From a checkpoint of a small mixture-of-experts model trained on Wikipedia: 1 pick a token.
Below are experts of layer 8 (counted from 0) of a mixture-of-experts language model. Rows are named router (the router's row for the expert), down (a neuron's output weights, with its number) and show model dimensions 0-95. Each number is 128 + 32 x the weight over its row's rms, rounded and kept within 0 to 255. Numbers have three digits each.
Before each expert's rows: "comes before" lists some tokens at least twice as common just after its tokens as in all text; "raises" lists some tokens whose logits its average output raises strongly, later layers aside. This comes from a sample of Wikipedia text that the model never trained on. Tokens count by the router's weight.

# expert 21
comes before: " |", " (", " and", " is", " |\n", "\n"
raises: " and", " (", " –", ",", "ight"
router:138145166106181160082117154138159119162119129110090102057079123134104094138155161140089107103115100126106113133072100149112112120084146109124115056125102125079166148136090086191145200121176140101122101146126176198163145208103125136135096133096156096119134137122100081162129185168109073167
down0:137199208158092165121110100114099128132096126152088087149139113156107133098163122137153128149090154096133084131111097122093134137106086155203164156179085146141095161097153067084143157118142147163174151137134113109123090091132107154136120113134201148126064145154092130162078096089075125048
down1:167150109084095133092104129101163145085129169110211128151169123162137184134120150173166187127139180124188103081145155059159175124156122104102145114100057115125147104125157085093151133082127090110108077106144100157134156165175110126172129050132112148124106161137144097112138112077155122086
down2:190124138151102083143119132081120101090043137108130118205070127132173175125203146149135124111148151172108131137144108169141076098150099121141131082094153141129135111170103113117140157117127160110139138108109088137113109090127130132058087088178174122113183108170134145143087146125126207053
down3:105150134091122181120093092102152137116071217179077139134127123112159106122161212130137084140106066094087114093104096171159130111190115158073116145144124159121057118127129118115128119168176121127121114098155161128146052170160150116130087115148111155150132142090099124117137136100210128167
down4:161116170138163124094127156128147066139165130135137134133133149116138131132142119115044132124131204163149099153124138131171149106082109127127189118146068140098130148067126104102085193183130090154121076178083156144102118101136176144126079093101058105084114124083189066163152146118152092119
down5:114107150099174116131124187148107125159122075066122121154172137126167112125115097101101095100127084096137140140066074105173089130110148093163089141151203124087088180172143115152099109154102167094117089129142086061114119189156127087161146175116106109098125154172072118144144153140166184085
down6:170115111142121074146129115123134098130157142186148091130128116147106097168077113103156051129112121187107103129129066110096124125187154116103093097087165082076120109119094132148081213133107122096139140124146139174094102137123159155150090137213147143044127086123131135098187095155159163126
down7:150159127078141138113132088147197202154072182135108132104131102110071125081098076103150137139137158144088132099127161144169152195104105116101093149137135134107126117185120163194092156147094090156123140144078121129115080111166106086141093144132093140098103196109133140103192123076062117156
down8:042143155143161105132173135085152112120067093096123144155104115152153117173089102140153115099135131124074077110112130112081089148126109131154108121040108178133118177090164181093111143105073108182075125148139104120128135132171094173119169071152186138103108131063125159117093144100108103096
down9:156158159098114129120122118159110178175100150129145151198093131116133100158100155150112189189135092090151103167139119163109126153165121143134135195127137139154166118135126091083106067111125122137147167079079114101145151070153070141121237187131129161111166176127117140199095145142113133109
down10:135158073157035168107118185150103116110131159157100123126135132081056125111161106083144169113146117107111135202162150157151166139114127108102118091081122142146136107112121145139111142150159100148062116158112066142160164127132093117082107069070135132092154163148165148168153185060168135149
down11:140110105135120147128093078110171114185172145126093057150164123087171130166124147106109113126127072090168162081097194100116144122164175133124179111158170124112088143142151116137170128148150203085076157143112160150122156172095169109126087030127101116107166131109157089147133154149095138086
down12:128140165114108103153139111102101095140176074124154143170141158172182125106098101116130107138188223151137130089141156183132119072088147152118171052176087156151152154099159137095136154104138203136061124128114128075091130108193153111137103088110131100103157132122142116061120139094141151107
down13:129167124075129125089106121110114158134076034119116081110109159108106187069187122082140117192106114127133107174149114137071109147137160115077074097138099122135131122126121126172148096151118149064111088150191107109139160144036142061123133159102119171133143154103101121109142178151123137148
down14:138145188123142172074108129137117087138147090133125159105129095072174129156129221139124139134134149141129130119101179053202074114099109079114122135142128114177091134081116200091151082168148143167074152103113132159093092168134127141139166133150110089125172141113167140076116163110095166164
down15:088147101133106142130083148180098084140096068150117176106112142127150140148108192154124146113198156198067123135229166110120130165160123066106153149160082096094090082134158120113095097119178125167135105171120107166125059088134142140142111150137152142158117127087141112142105174084134142142
down16:156184119159140091171150178116102163137109108169169192210114151120126145125105100209146116202122158124100132117084098128173139160129114085129112184127104182107107134136141119106080107166136103129101115122096116106125131169144106136069182053111137105146194099135105166186136105120116163104
down17:082113152136135103125137138132140100161094167165136142086117116121102205094139137118193171145112165119139157148110112152127107174150140017162154137110106100091104092166118124151115092128109129145166113119125066069107103104139120107129159137061184148081036147130106196107148112143114177103

# expert 19
comes before: " the", " a", " his", " be", " their", " its"
raises: " the", " a", " their", " its"
router:125148136153079093123137116144113064153181179104102109104119158132102128107172092149083135127055122153143108190147105139117153134109170143142115135143173121106146186140109106221114194104110114192150113093122146123084142106098095156127144207180138098155130110203122077123155148120106080105
down0:098083131099142123153103148110152105123120093129092175134093129141128184135138078111139153154128134110057128140090126160151081129109113106196148082122122135147088052186172182146131139133153176124105107160126093120057117133159096063113134190142107112186188158146044124107153168136097120151
down1:050125153155116135118086120078087158183129135134105087052122143130067145143117102137134138074175157102031064093137160172128101139141145183145147152138153151089126127112101151170141143181103106146112123168105142124092054138149104137146127175117081162140110114122119078166165120125146073130
down2:121127107086158055154172131130142135090120076124111146127095153152123147087135127141090113147103109148120116118160087125194090172103060108123105122087135134191098133086173126122097181186085139137069103145113143084106143116132137140178080148113051131106082200120190118159146153113070108148
down3:197171179150110079149107081082179149153157145135104129144089129133047122107136116133086171157122113090133161105146129095070189078127131178146104145147113111104109136078098140146167161081097183081112133082116094110078106112125115134093096164094168136205124125149138146151173086116150140097
down4:160122190163087126072138166058149121178088099118133149181134130121115125127095126126109181109090130161179124067133161135117098146159114143097142067169108100146138153088127133180157134092116206079146107142143125231133100121139183118167113130123107103140123066178148138122151183138118112096
down5:190148097180120096100107110116152182069130112135164115159084101194101125134167147140116129139141089163126100090208061145116134150102167136143061142108187146120086116117126207153148142138160094115147082123138162131111217163134142133182094163116100105126161128129121138126159156152128096076
down6:170144101109128127122134169136104101134094113155132151168095106116147159082107157141104076165155083124119108068113129129152073141132136131139170099196051197083075168141102125156162106092115126116104097115097137117136154138118160148051105080155197107121161118074163153105091123156128107043
down7:072147154135168114187163115149126110166114107138159053144136119087139129110103157097136122097109085123083117131111128121142099093148080162052148111075122137101204095066148090101137084105115122126155079122142165052070114197193127132148164158141103118063102124144154130118098123130108161122
down8:135120143142140158131159106148179167105191169162147088162157126086141114164181108124118158124118135016136118155093124135133122137090157168186138179166165077083083134119176115135127188075115144164069103118113054177108126104160117114126124086126112109132168122141098095159090119089140091137
down9:130134123127091128125158148173090138140118152155104148122133088167120085182149107104119148138113063140108174119124080109090091102020132098146130163215166146161133084129093171153108144152111161108166139111116124119085154129078093144155116071131158110137115128094119154154041084072092109084
down10:162166124114092121153110166102140099097159189108184114075172165110151177116142152108136111181140086160062162105090121137094160150220185126197109100125142142097160098135142139162136118124087064141135084086144135113131118103160147142067133129112148094135113177151134082182113090165107096113
down11:080076088121124149117175147126206159071111111146153171178099098126135109131131074125123125152078128161129147086118149100067134130098114110107131095070123093104169139070152141158172145123139160154094053131130145078109142104097147159111138075166044132150099187127165137140076148151136159098
down12:180161205118120120089112123092166144132107169102113127147160109178146138109115168133091202129118153053149116071133114114129145124170170166140125177133156216125146171114139160181105143126083116135118147126089167135122126093148058143143123132121127096142205111188056097110133104114138107100
down13:126116169163147106114112111135125141091117150202129104142100150143126127088096162126181066151112107100128053144160118147149108076095119102112118088148081109104155071095127142046098119131140144112175128112079107198129156096150127111169123142203174102101142117079111131068128163117161135208
down14:136203133177112102143095172093148110114115159127114207157201137108154115139119146133178146087144250139101155179136154137121140118131126094123107117192129120081105182167127109099093132107130124088167146142134136167132132144126162147141073178084114168106148107115102135116139104104068170171
down15:141135133066095113125146157088143196115146094108152161128131145112094168147105120085141081162082059117129125125149133099106111090107126146113118072190115115140123097132143118118160159054061129084110102077074191142119162107118095162094142125083172085121103100132177177098117132155112044151
down16:133135196123142156113143090058119192047124115153148179162135122080120120157128083130135168148182183055138065118138110161138089126154114135131121102113158160112121143178159196162121124099136112133120166147125106182112162104101093140128126114205129135164139181094153125092156101092132148068
down17:130132106143107169135127141104146144089120175145100041063170132147092168164054106074087096094130109160102131139131096161163078134125103193144099167167142091118136144155090157074166108061111137112133120148108100152160147116161092108117099141129189101136118131120170108157072075160117069103

# expert 7
comes before: " The", "==", "-", " He", "===", " In"
raises: "In", "After", "===", "On", " In", "By"
router:069087131163177105182152167144181131150153114131079149082121139127116133156132148082124124159121123160089144122122067204072124136164110145113162098153152090132150178084114075136094131113104159166119114123048169176085173110146159125126104182171119079117164124158136064112101128175109128162
down0:164121176072086122071118142134148147110118120126124126122146120127152114141125140108107198076093157105150109137124080074143140116180155141163120140037104132068089135162197137144105148067161162128112132154153121120162130128088106095120186121120149154201181117149133079155153216095118096143
down1:088115114106160094059087122130144115107070133165118145145125139181109194138138134110174133129110142121131127103101100098132083111170179190105099099182110125134171115101086158116143100083060126122209132097207162152139121121112171128094146137119048137184091104112146113126184131111122158086
down2:168151154097089115183070071151129103110143153106101143119140149146172161178143136108158068098106137159152101152144089103199151178131067129185136132107088132162126114170104098168141144137108108093106106197056184103136132104180113134194112157115145101134184114069128136158144123098131122095
down3:173132145176117114106087191089070108129120160156110049087111077128070083159102166175113145120155160087135097129174139179111156127064146152132150083151145099059135140106087135131120150128141154145129121133137159102159141205166097167131144150141163149153155120110157094123128080126181158064
down4:183131105144059111139152075124088118136134145130096145099127165133128068105172109213096099206138131124167126158177117194125141122151130122108122161100143161152128093173168166160132179094129120139122144173170149084159126185156123138129181103115170084090164146168154163119155197109114097106
down5:112146116127052141144097154175122127176098123064139146143101133138145139163154113138148130100062084084114076115058059086122121164151120170184151139111121073156072155145105108141095110154104114124154163127140115129104093158162153107037169117122193150148184148138065106103133138134127098145
down6:040111132095144120138129126142130141131163130133160163117089098108104113089083096111107144151170146124098134117100120168089172121042108148080076130085185071109177110113124152100075131096087119101134177149160157122094148073099204122121128109154128190149189105126100095081135134097088122099
down7:145108158185140140157154129172153108082164071163163191102064145151067136161134120153143155132182098121095073109102111148148191169131087137072125154144153124111108169113142126126114157095113118136097140127166180120129054103148159098189198096163135171164091120098129109147164088117107107165
down8:129114109119059120126053130094144154142112125147155196120121113137140132110137144112151106107065141168096145095156137144138088148084139076145132101036094114159101106143175061151110061101086131095136098140173110108144132098087135165104117063101084114144123099119132075074146136079146177077
down9:121083169153074132144120141156174063136129075137178127141155157135076137127069106163082111068057132081172146096134100092132080174138116088140182153133152088142122157168149124181100127159109173072139176184169144081119119104161156127171136086123115164141137122121147150115085142127084107155
down10:146140150132074069112168103109161180122148099082200097172174107128116111129157132120075155128062055115156165136091150081108158109134103117148104184136147088112140119122146131175121090094104150146149107129121098167072144066196103108095158147164150138109103069139144083156178090164113116127
down11:122173065155113091149133136069129104137175091090160118158172135149149187083129171185130115107133091198150125082143115154108147113162144154107145131101130107151117106219155092163125070164117171090125139140170102149101115121139153137141116131084046209122156152178124090093143143133129132161
down12:168159105146175109136188090171135118071160106191152117088198068109064146103106194110146165132147229089077139093123080140165120124120125161099134131149105108098143126094107133125153139162118105131154136133077103141138150059138108174081136158126106154121141134091165127132096111151125148182
down13:150138072137169097119124127126175130105061072108153156115157134091074156125164102133146082183080168149124176142190128095108121171153122119131112150141165187083099121106068179109125175155146170048126140123108096080116115105114076116124134139164138131123075158156162093189147096159153154120
down14:124155050161187152172175109092140100114109130154172113142190153122117122121131144113135095078079132170140120158091115131129059114106141128113138123130137124171132145112182069112082109144140097125099126151150158085201108166098095189177071105100150122088140156184173138132083064115149084129
down15:165155097104094139109110187160123081172125182099138125161081090123155119135124161183106117094160155105175110139082096103123099174091080136157127141080145120092135222085135056122157108126141120187112131114141083164127115176194101122102138150124207180133153106091129143159146145101121119108
down16:076128141119059099087157138103077178070136142132167061195147121139165102090191146083136110146035112166161129112139159119124191119090148099145163181080093138107165117111111084133136115089143095129128117150139131115179126111128130102073115124107130139127117134171131184130111133130149094204
down17:115157075149152186173097123155128081160126118167117121143142112100145102134163152072156149140073182191070119146093122138138124115138129093168167114104124103118107208180103117133133173133129151107171161096142166173129059105129183091073177114146138178088196097134112158124114154156126149166

# expert 1
comes before: "1", "2", "9", "8", "3", " -"
raises: "1", "2", "ty", "spec"
router:110081161154134103132145112091076119127174117159127117103062105213135158140114108131095119132073119175167094127072138157137154151130133136144148058079118079074149136142134096124085145121162161123128127101122156141120212123114133201177140108201150137148107073142153047135130138156115148153
down0:170146096110117056107116109112093107199164121113124119124144164100112146113147152110162117168128114146148180110165105133171149044098160145074108128161127113156124057074096128119109141161076142157124152129140101114168153096103199143158124100119096121102108129197100159094164058164141059119
down1:107163114122216163170172117164146168138135151079043122169116141157123102140157149127177122115123097156093158128160169156154179098129118130142100096128188133147082132145112109156077051157132127154123115137101188118183140052143138066147137125132095155124149132081106081070127135147100101141
down2:138142118159171182113141145110155167102150128102078116144118170101181123095136116157141162092054137137095109141124115124109171130096116150079169175180120151148080148107108120147129161090054084146052086153119129137141102134105067179132124115137162119138167142138130196121084103095108056059
down3:132092180136112124186102126140130149139111144168146138112141143082137065103182154210101127152112135121147175168150134117169103103175107101106145101151157130072136183143162079214081110140133098178112092164141102110156084101115119085111127100121125100082121176140098108123163153183209150116
down4:114094200106080129103080204075148133107119146147124149068135160132120132107121117138142196129214127107120145157094130106171156130073084122115060126136151113177108101092066122113112185155120136180093092108076062099190110097143140151142107107109132161122112146126096145119116146173139135096
down5:129128109118125172172139183105159124091140109105106168110115116112042102078119117137132172074117060197135145129139109105102114148138139124177176157114123119126166081080085085175165109100124144101179159080142067135117113090134119148067181119103118106112108098143066159144088143194167121113
down6:137091103171099122144128099063137109123173116135114120135163132093143110168195138165079113142090146156071089098112139139110149083118140108127076116132127134146102143159088075118027142171117137096103145110194120233120127135081165149132085140154119151176097180114157145136094142161164095108
down7:156146067099124124106108107093154145126183135072124149125121177222104139110130102181166121125094165141117133166104131132141102075127123144187121078082112160082149153107105084089131143127128072179186095169146131148114131174133139145138085177120182107094101209136178121131132110104150091173
down8:162054137144134083119170086154122125123126156183051099095067090084125095156113081142151134100153082163059179091143144122119132149104131102083123123165061133078118117108112081122149105118178109132168127121148131076120111091145140135125125124155196102162099172163189090150155127175120092122
down9:154123118154129165151164178108124093115146100129195151173111174112104142141149080122121123097195100168085128143076147098109082112129153146096185140148129137134172116140102189092107068138126123093100078113111091135129053176139139171197100113138076044125156112115176142178138147104151124141
down10:115191127120140161159117183176137174092140101064141137055125151184127114135159090124137124117082145101161146112039174129128151093130127182126091136139135192107152129124125106164114141119151106127152128111120170119177103116162095132150121148182107199166116111202075189130113182163101127120
down11:105053070154134104176129090135134106122193117170119187099166080148060135127162140069136103178162086108115098164181160132069160143116108086093131110115163147115086078093122136154130100123132112142177123086097172145127188111114139093105095148134154137083086125084146137115154077177115109126
down12:114155113134172117101047134149045168133164098137150065071109141096141131170097146167128124126119123142136131062210171182090121146130094125146158104147100168046099080128133065117091118127098159075127130142133119119087097143134142113142171093122180109130128116100096161124147123168130071119
down13:149114081088150172150198126052136094117122138154134161155123104096091076129132130125092195100194123112120087115143128098164173136141130158103151103088093109180104117147116157137121130192164133156162134116083159100143193139122128116168175077088082160077120091145147070117173164139076114128
down14:087109157087055165136120101173097118109074184105098151093187124125138141096190123138071152202095185133154162119095103158152075114144129112137130133118166115133083107097150125186124141167085141090135089184126128072142102089078106148137111111155182097140126095166143105143113187166115136131
down15:076163159126101099095169083156138108102055123133176064162129161092151157121120106116105154106104126192197122107135110160073089126114121152101130158214183142136106112061179150156105144137105174131132085103092159104109139153120107110128137149104123119126130168132165126149113124127036190133
down16:114119120136140132143116111105096166122035136144131100166099154150149170084100169106182120141118147143055192094164148126119204040136131153175163132139160150119166109170122150120098130137123129132137130091080125118129092165097130105132093121091112096142148148132137165084054134092175165048
down17:078155107132136123141083096173116137209117073155131092137120065096134175183124191138126143124089161136137172138090162199145183147117083117159141093089080080174119120075129105090075104094136103103140141095116139129195106170160130133133173129134113147131091126082099121120120181147117132073

# expert 14
comes before: "0", "%", "5", " |", "6", "8"
raises: "0", "l", " in", "7", "8", "1"
router:091118118090148074102160096151119087114103117191119182145117136097128112052164115098138121129061153141141133125054079152133122131157110116114155151094076077117101165153165096148135195092097175154173076073086125134136172148109139162098070136087095109152147154124142156125094134192143099144
down0:066090103107125124114104138139168124124063141179144127129138142120158114130161111111119081149106161131119085102092147119171076135191082067146148127092060156167167141146163123092117085140141141059117144118129132079121102131038179065134104132146114163115140135131166166190187164105125153090
down1:189058103126117133080115159093108062139140149082138140133117154105156160118144155148158198161180129088124186127127072117182100099157113093104145159105097116097080106126130117091198184080210174128125148094105110103141102146130064151127135110129165122130082165091168096110133123123118149117
down2:153158134116117104129097098123123146130110120065105157155153137085157163069098196155097182119152132143119143099109094087161197095147119121104128124149102177137105162060116095114147178136112101121103158162096079081174095159153060172124162125123134142121196154121162109156097101053118099071
down3:074154134168104175081153138157098113119128163122162093159215132139102140148113143116152118120151166113124112100136132149071126225091064095090102128169098149164076146137125087160120127120106107119169152112179163077140076074117114130156082148152088145110140081133133160070128146086090174151
down4:102163081080120202121146135176134130149143122126193165092170110160110105131118103104134096077153181102124116178139173112080085069143127135106046120121151184107088098105142131134085113140195131098152165122079132110156124157139112125150155228115159115106122137130154141109131158084121067137
down5:129109131133108178172125123179144140098130132105113164172136166176161154150116151125149159188131162143164167122127183115134143142129142129114153083178144093173141134148168111154064092076141171158205098155097069131168110146204120206139162151089172112083148149162122081105166129153083123132
down6:125124069147125096105179126095135138170111139139132110127144143087077170151096133154093172141113157069082113163111226127145090098095159153065085163082060120221088092121155141135112121149079137110144118105150109147099167074108155122118119108104091104108108121106127131069152131190141134129
down7:173115090124094162095130080135165158124138153097137104069076175147096128133165136109143106106207148102140170091147104188136115099069095154126145121132098184171137140195108155152131171139160147151200145188121091113098128186142133063118099121198142133135150151118163123116169116161089135158
down8:141161125159122163096119136173109089090146120171168176125135111145139157096169097173138136088126141170065164119126132170162131117099091108167128133212117147103120153073135138071135155181136111180098169160191122111152089123112091078162124181131123134180078114127126143072144150192186167132
down9:090132071169079127173134108126138152139108127147123076097174099123068128103090140155090108097176145084129156162139136132133097154135156083079106226102052111108119150172084147180158118172120097177088111129128129162135208103094086151143106122077154125137164142132079103142097144159142137139
down10:135073135197151191100121105115104154086159134082101104117087127116136061116152160134119171084159132174102158131124130080147096094127210100183114129098112098123086151150158134142100169113197092128156090081112141132094143160135167191174129110106148138057077140102095127150126120101149175141
down11:184145158077121161123153053099142113105129146124179138134120131154104154082117161133047151138123120165142184100104162091138110160120088157200114179102060143128084126134148118082156169164088135112136115132114159179134078142139093096054166073114137156109082142119130089145139107197143120134
down12:109135153170118150118090178143167152077168095094149087146117119142083110103159145188141135147147052136138110124162131140121177123104156154172100151090059144134114173152124106175080158126152123170109127121119134132077137136122137192146126115167045117094079095153093101077180163089204130123
down13:128114126155114112108111145179148089107160146153110115172109140163106128123105192137129172097064097148202099108148165081111100151054119144126119131168104118175174145087055131072067089126118134141183145143122110157137148115106162108095152121100182140184159129145050106118106115121059116161
down14:075120115224118178080111051106134167137122101115165094118112155149114116128139177156163090138122140130131099148150098086148076145101095154121112102101093127061089101112161093188105141180113094113166082138097087127161134113112124126120112091091156148153184137163088128151163158045146163120
down15:111050145120145161121183190084124175095117109094140146147156137071090133134207167108120148064142103125117148131125145121107147095096126094093112137056105108128120150141154192120168186139078103127120124084135106117132141118082163158087144122157100190117043086099157128080125152123115143094
down16:076109096147149140125084064119117111171135037181109160118054161152114117118136121113135091103113158139124133170158122074099118110076130122125157100188109090146116122104166104149137177124121160124144121136134130134161180134089121100135144105127087162149046175177209099141151141117086088074
down17:134124116088165110102104072115096137158078124121101167123131144156177059153122147108215121105100150106125090131175156155151125087180119145117124117160154107124179115135159125123124173120130170139168103203137121124137112111095153090093085170127078169098199109133146138099195147066137202106

# expert 17
comes before: " of", " to", ",", " in", " that", "."
raises: " in", " of", " the"
router:140146113086106131129090135094123141162124148177115114104134168149073121106149080131159129177101145180101092143154135143118136136086167152136243085129123164131177144153150035106077148062157134143125094166065126140140120176108154159142131139123133053179092120135168087137121141136150112095
down0:143172187128176130162140089175188151182100105197111149141135191133159161142148134140051127143145164135119127164132137167187111163133144179110112176187117097069106161168068111142124091114111125137124093120175189167121071116169130135138119129123105105161158084085134084132100108141113105105
down1:158119128151134165158139107166106132118128099155119208114179135156159129116104124173131089074170181091130140157087121103165118108109084137108064092146000122190152113144130143157177100165124153126146168167106162093090150183152172121116137130155127109111124150077089120129091155141121133146
down2:119172173126112102088064179094145158089111158171096181170144137095157078106108167128110156116107166113097145144089150130150150171143153131117140181174131114074149146137144158124123174069146113084140124130131118110132107182088143154121089192025160113143077196157143132171141162116115151133
down3:092106074123160125148134118166149139050125069133153151111078097106082156069145072130190095122137141148150161055078099128127126119174145101151201144136132132152092110113126088171164156125136097159154093128132138075121157136078083216126123134128080142085170130152110123087124160145092148120
down4:171109135125082150147091128103183229117127117152105138177098166064066104083099160143158135120101160099156120105113136112169125128177132092116140111043091116064168155163156117124147117175130126072112196093084144138114109124126170107138132143112083166084116173128150130120153159153173145124
down5:127109193154218116156140078138089098126090110140087100150114094090109075146126120125073095168157072154110134178125099130111175118102181113126108129166145098095072105132189187115144121086162094107196108148165164139092152197148110159182156133108163128129121101097114094123100133104133124154
down6:094120180056153125141186099139160185086178095114115115150054081123098149141145065136118175105118120123108075102164147102121165122193177131114148156151118139098101099121193126129121182112113071151113184087172111135159162094111109148152161122144103112169112124145115104180158121140079135076
down7:095133155121141119161077067115081156116103134190077119134160092133139141199140153140162122112128121089078158142163144121128110186090132072108096120177129139111149116186109125085077091151110165093141157109086170134166107154150109065093196133081153122135150150113073120142090065135105075096
down8:209111189168151111100126135151174151154107126104096134119163167108150132149077127137120152131119157106160172144085131139141127087165103127133106127081097136126160096072091172144144187136079109178171158123142142159138100065165069167087160155182095105091140109169087125192158168098174120099
down9:122179152082145150143108172129158085134131123105072131095111096183086129136080094170133155127149180146182169137072118113153069124128105133121172149129106142126151159146105151172124089111072213101127136113096087087146062096135167107163158103154157044128148120104102110129147142099062154104
down10:080109085130139165137139140166120097132120235122132126115120114123109159100099133075099131119119076138151096117070121115150114185193146126126142137107180095093061134155153184105133138118147066063137125068134181132143083177138116082067122176117131104091091137151099175123089150114138158124
down11:075155112135157189141116058151113119153115170136155117169160119089139122158107181087123182190151108063121144157105093102097139176174156141194189167096110087161098127069147118116132106116128104151068120089124115146154098154094109155161121140126103087151071172132076172104155098146151127103
down12:195137110152107084092157139119148097154155177091160101140118089101116134138157120109129174187085094120147143112144132187114132090108117165132142166177168146091104144127142151111155103110098083115154117187117109184107084084202139126085131131132146111152103127121104134239089132092067125066
down13:159049174105133121122140160109192111130121098118088154148107134176121118099074112095116141092164075099154094149121137077127103117159193135128156111122115127111153132096187188151181077134101144105137144142178113162118130151115129075175172093145023127087131143084138143128106173118182100123
down14:140193118080071141119074138163119138095070061156075115143121132145148167119131141129159136131137149157084174145209138107058106117131079147119144106122129153147095075113142096121132135198126156176106056132164095131104131089136189104099057094117134126112157109080119144108084135150099107155
down15:146114156111120098203160154151120115105079159116222152090093174105135121199140137088170121132142178125110120105137181140117134161149119156137151082139089100134119089090182158122122182065136145144098145137125102150157147117131171092079144056176168145167084160118156096099144069111139102121
down16:178156142122161072070167127119107210066093126181126137168109124069067147136129086114117159162115115099173151117167154133181144095116133195064136100155151119119157157134138131060170061110114133110157089149164137131127113118136064100136098112100112114136141133160149159124096096091068116115
down17:093108111197161109122179097101129141116110130188083087124081137130149155099156115122138135149094071157168101135122065173056067104122098155072174137124198102081174096134144160115131136133138128115142099122194113136126157061130107143109121153180136140179091075205129129136141132122114126107

# expert 24
comes before: "1", "2", "3", "4", " |", " |\n"
raises: "1", "2", "3", "8", "4", "7"
router:071123147157122113117114123132160079105161116189153133097082120194131153129127046106087133120047151148167127121129132154099116145110185108151126099099076068141157124133116103154097196136167182131110125122154190159159187198125154122210155116121143151123139085110126121138163121133116089107
down0:163146072150117112150115120113134072226142098177122160206162147108122160108147082154147121121140159156096169108161135105124126112113145117152104125169068092212141139169176142105167133065161103162096174128107131133142146165131138107108099077085140111141118112170172123213161126137123140101
down1:107175093076114175150103165131162108162157095168169169122169141155105103086166122096149126151137215092128157140095098085131167091187137109140144179098121068089133102109079130136125095151149130158135132114098181093204118140130138157169173174091172154120171120106148129132079105127146188141
down2:177138107160088093154147161163068152151146124111145125118088192168105131105156120148074092130101116098147197124064084114169092151126125136103149145102139094097170146097147167116115152182147173119105114144171150103145124154134112195153154136112169122124042084220140106141105170098117120170
down3:138212153105108143102100130143164099127173119077094146114118122148104139129151097168148134055071092150186112163064107109149135103163112133083107047117091105162141128126077074098146117155146130149120160129161101094136153130046129174153081145089152118125090175123111117143159175078092139157
down4:172132107107075152073137143152127155133170133050166113139190127210133116170202149101139149093139176154138130149089156095170171105172099124064124141095111066163082115129084104072107135166148094122082161091139112113082109101155117169158154154119117170095137134122112079124134106136133123154
down5:139072118153174217107134146078104142102126115129192160180113150070125143115160144150179086157101120120174140128101131136112164102127132163068117185127137141115099079139149144128086102112178109097136126159128112144134153156090104139120142186163114127129177204146073121111091124118038138073
down6:120146125146090112168122109121183113154116176068083162162083183111148096088129110136143117146112166108128104175098121133118157147151103111176124139166135166106156131166156073177069079101125151143117090168123154151108125153137158086101153062117122131046183137078146140117118100091222145167
down7:145119122106187129102163149154145097181118163121130109111129151158076108113144144122114193170161099133175091144140104094165150162061134163089163130155168153135148216160161130103158104090162140132165078140105136207099086157203129165178124101185155115117119102148121105143107146154112085167
down8:162147108123120035127116148167178136188110106140140131098152184110147142089129101160153094150178129090140113109096118166166089094121161102145093129060141133128141128166121180140125144199051100124148114142122128102118101156179151102099094140135056112089121158157036131137086128128114170160
down9:129117141127145108147144142145132112118117157124095109147081129126087107072218148176129107186182125174152144098171142156083115075164131136162157106185181059137087146164139183130130139158146132115158112121150100160072091167119064135106176079093137120087147118155094146093107173136182080144
down10:116126167114143192177131087160144161149086159062084150049141160082065097109157144157154123125121178122086090124157187140093171132115114151059138138077131165104086113114126118119120085105188086134141127121081118118120078144141124151132202141142098128107082111070132133089121135160123081112
down11:116175148118118151130116113088096079174080189067138124121165149128090112139087173140130128160155100149105101117136128119121117159115179111136159149161137113088148154161120099215157101115140139104088052128134201161093082096122137144115159105182123082112083159134132137159171074060183151094
down12:097159152110124132146113122093125212088133105187103169170077123119164160119081116091138120164108102196070120102187113101075148078174131076170164108139104114184135102151139132132153123135154191135134096071160103143189124139123139134132126138126157190167136196138130154092151133087118098094
down13:086103097131112089141164164166117105123131080107134102128057197071166127170112142099113135109123173153140128058116137127056152140173088185091190124144133139119174192134134126159127134130136174082113153170112081122104099101110119146094114134198132132196117090189104117156142118157091124143
down14:132080107099135147165113118137102113142152117163120143056108147105160130165102111155093126152127057150078127113176174194118147142132135119095159065131172134113115190158180184172130095141127160098133098141125156162136155090208127164098192065149074146138112109128133161095134118068162109158
down15:100106133127136138150146187103124132145150170140134148134142094152156176097050151109133111127112144123084128125141126099100119125128170070114099164154121102055157150105180109142181081076089164118129193117064072159182137108101168160168135096125160100132110144131134189180096121145160203174
down16:094163111127160102119135113115205114130101087069166109096139166153156223096140132101153173101106149076130118090121166134182091159124065139118153144102140129177110155121141110089137113163102152144091190157143161120144187131115154114148101152100135146125156114088139144190114213135161189151
down17:173139137091106104131124118159155149106115113117104135127111124166147175114194116180152117115183148060144155183146125121127136142153128137158099133146122167139132126124197085099125167078146083154105122189173097094224131142087159134179102190092128079143162085160132061096138148166132137080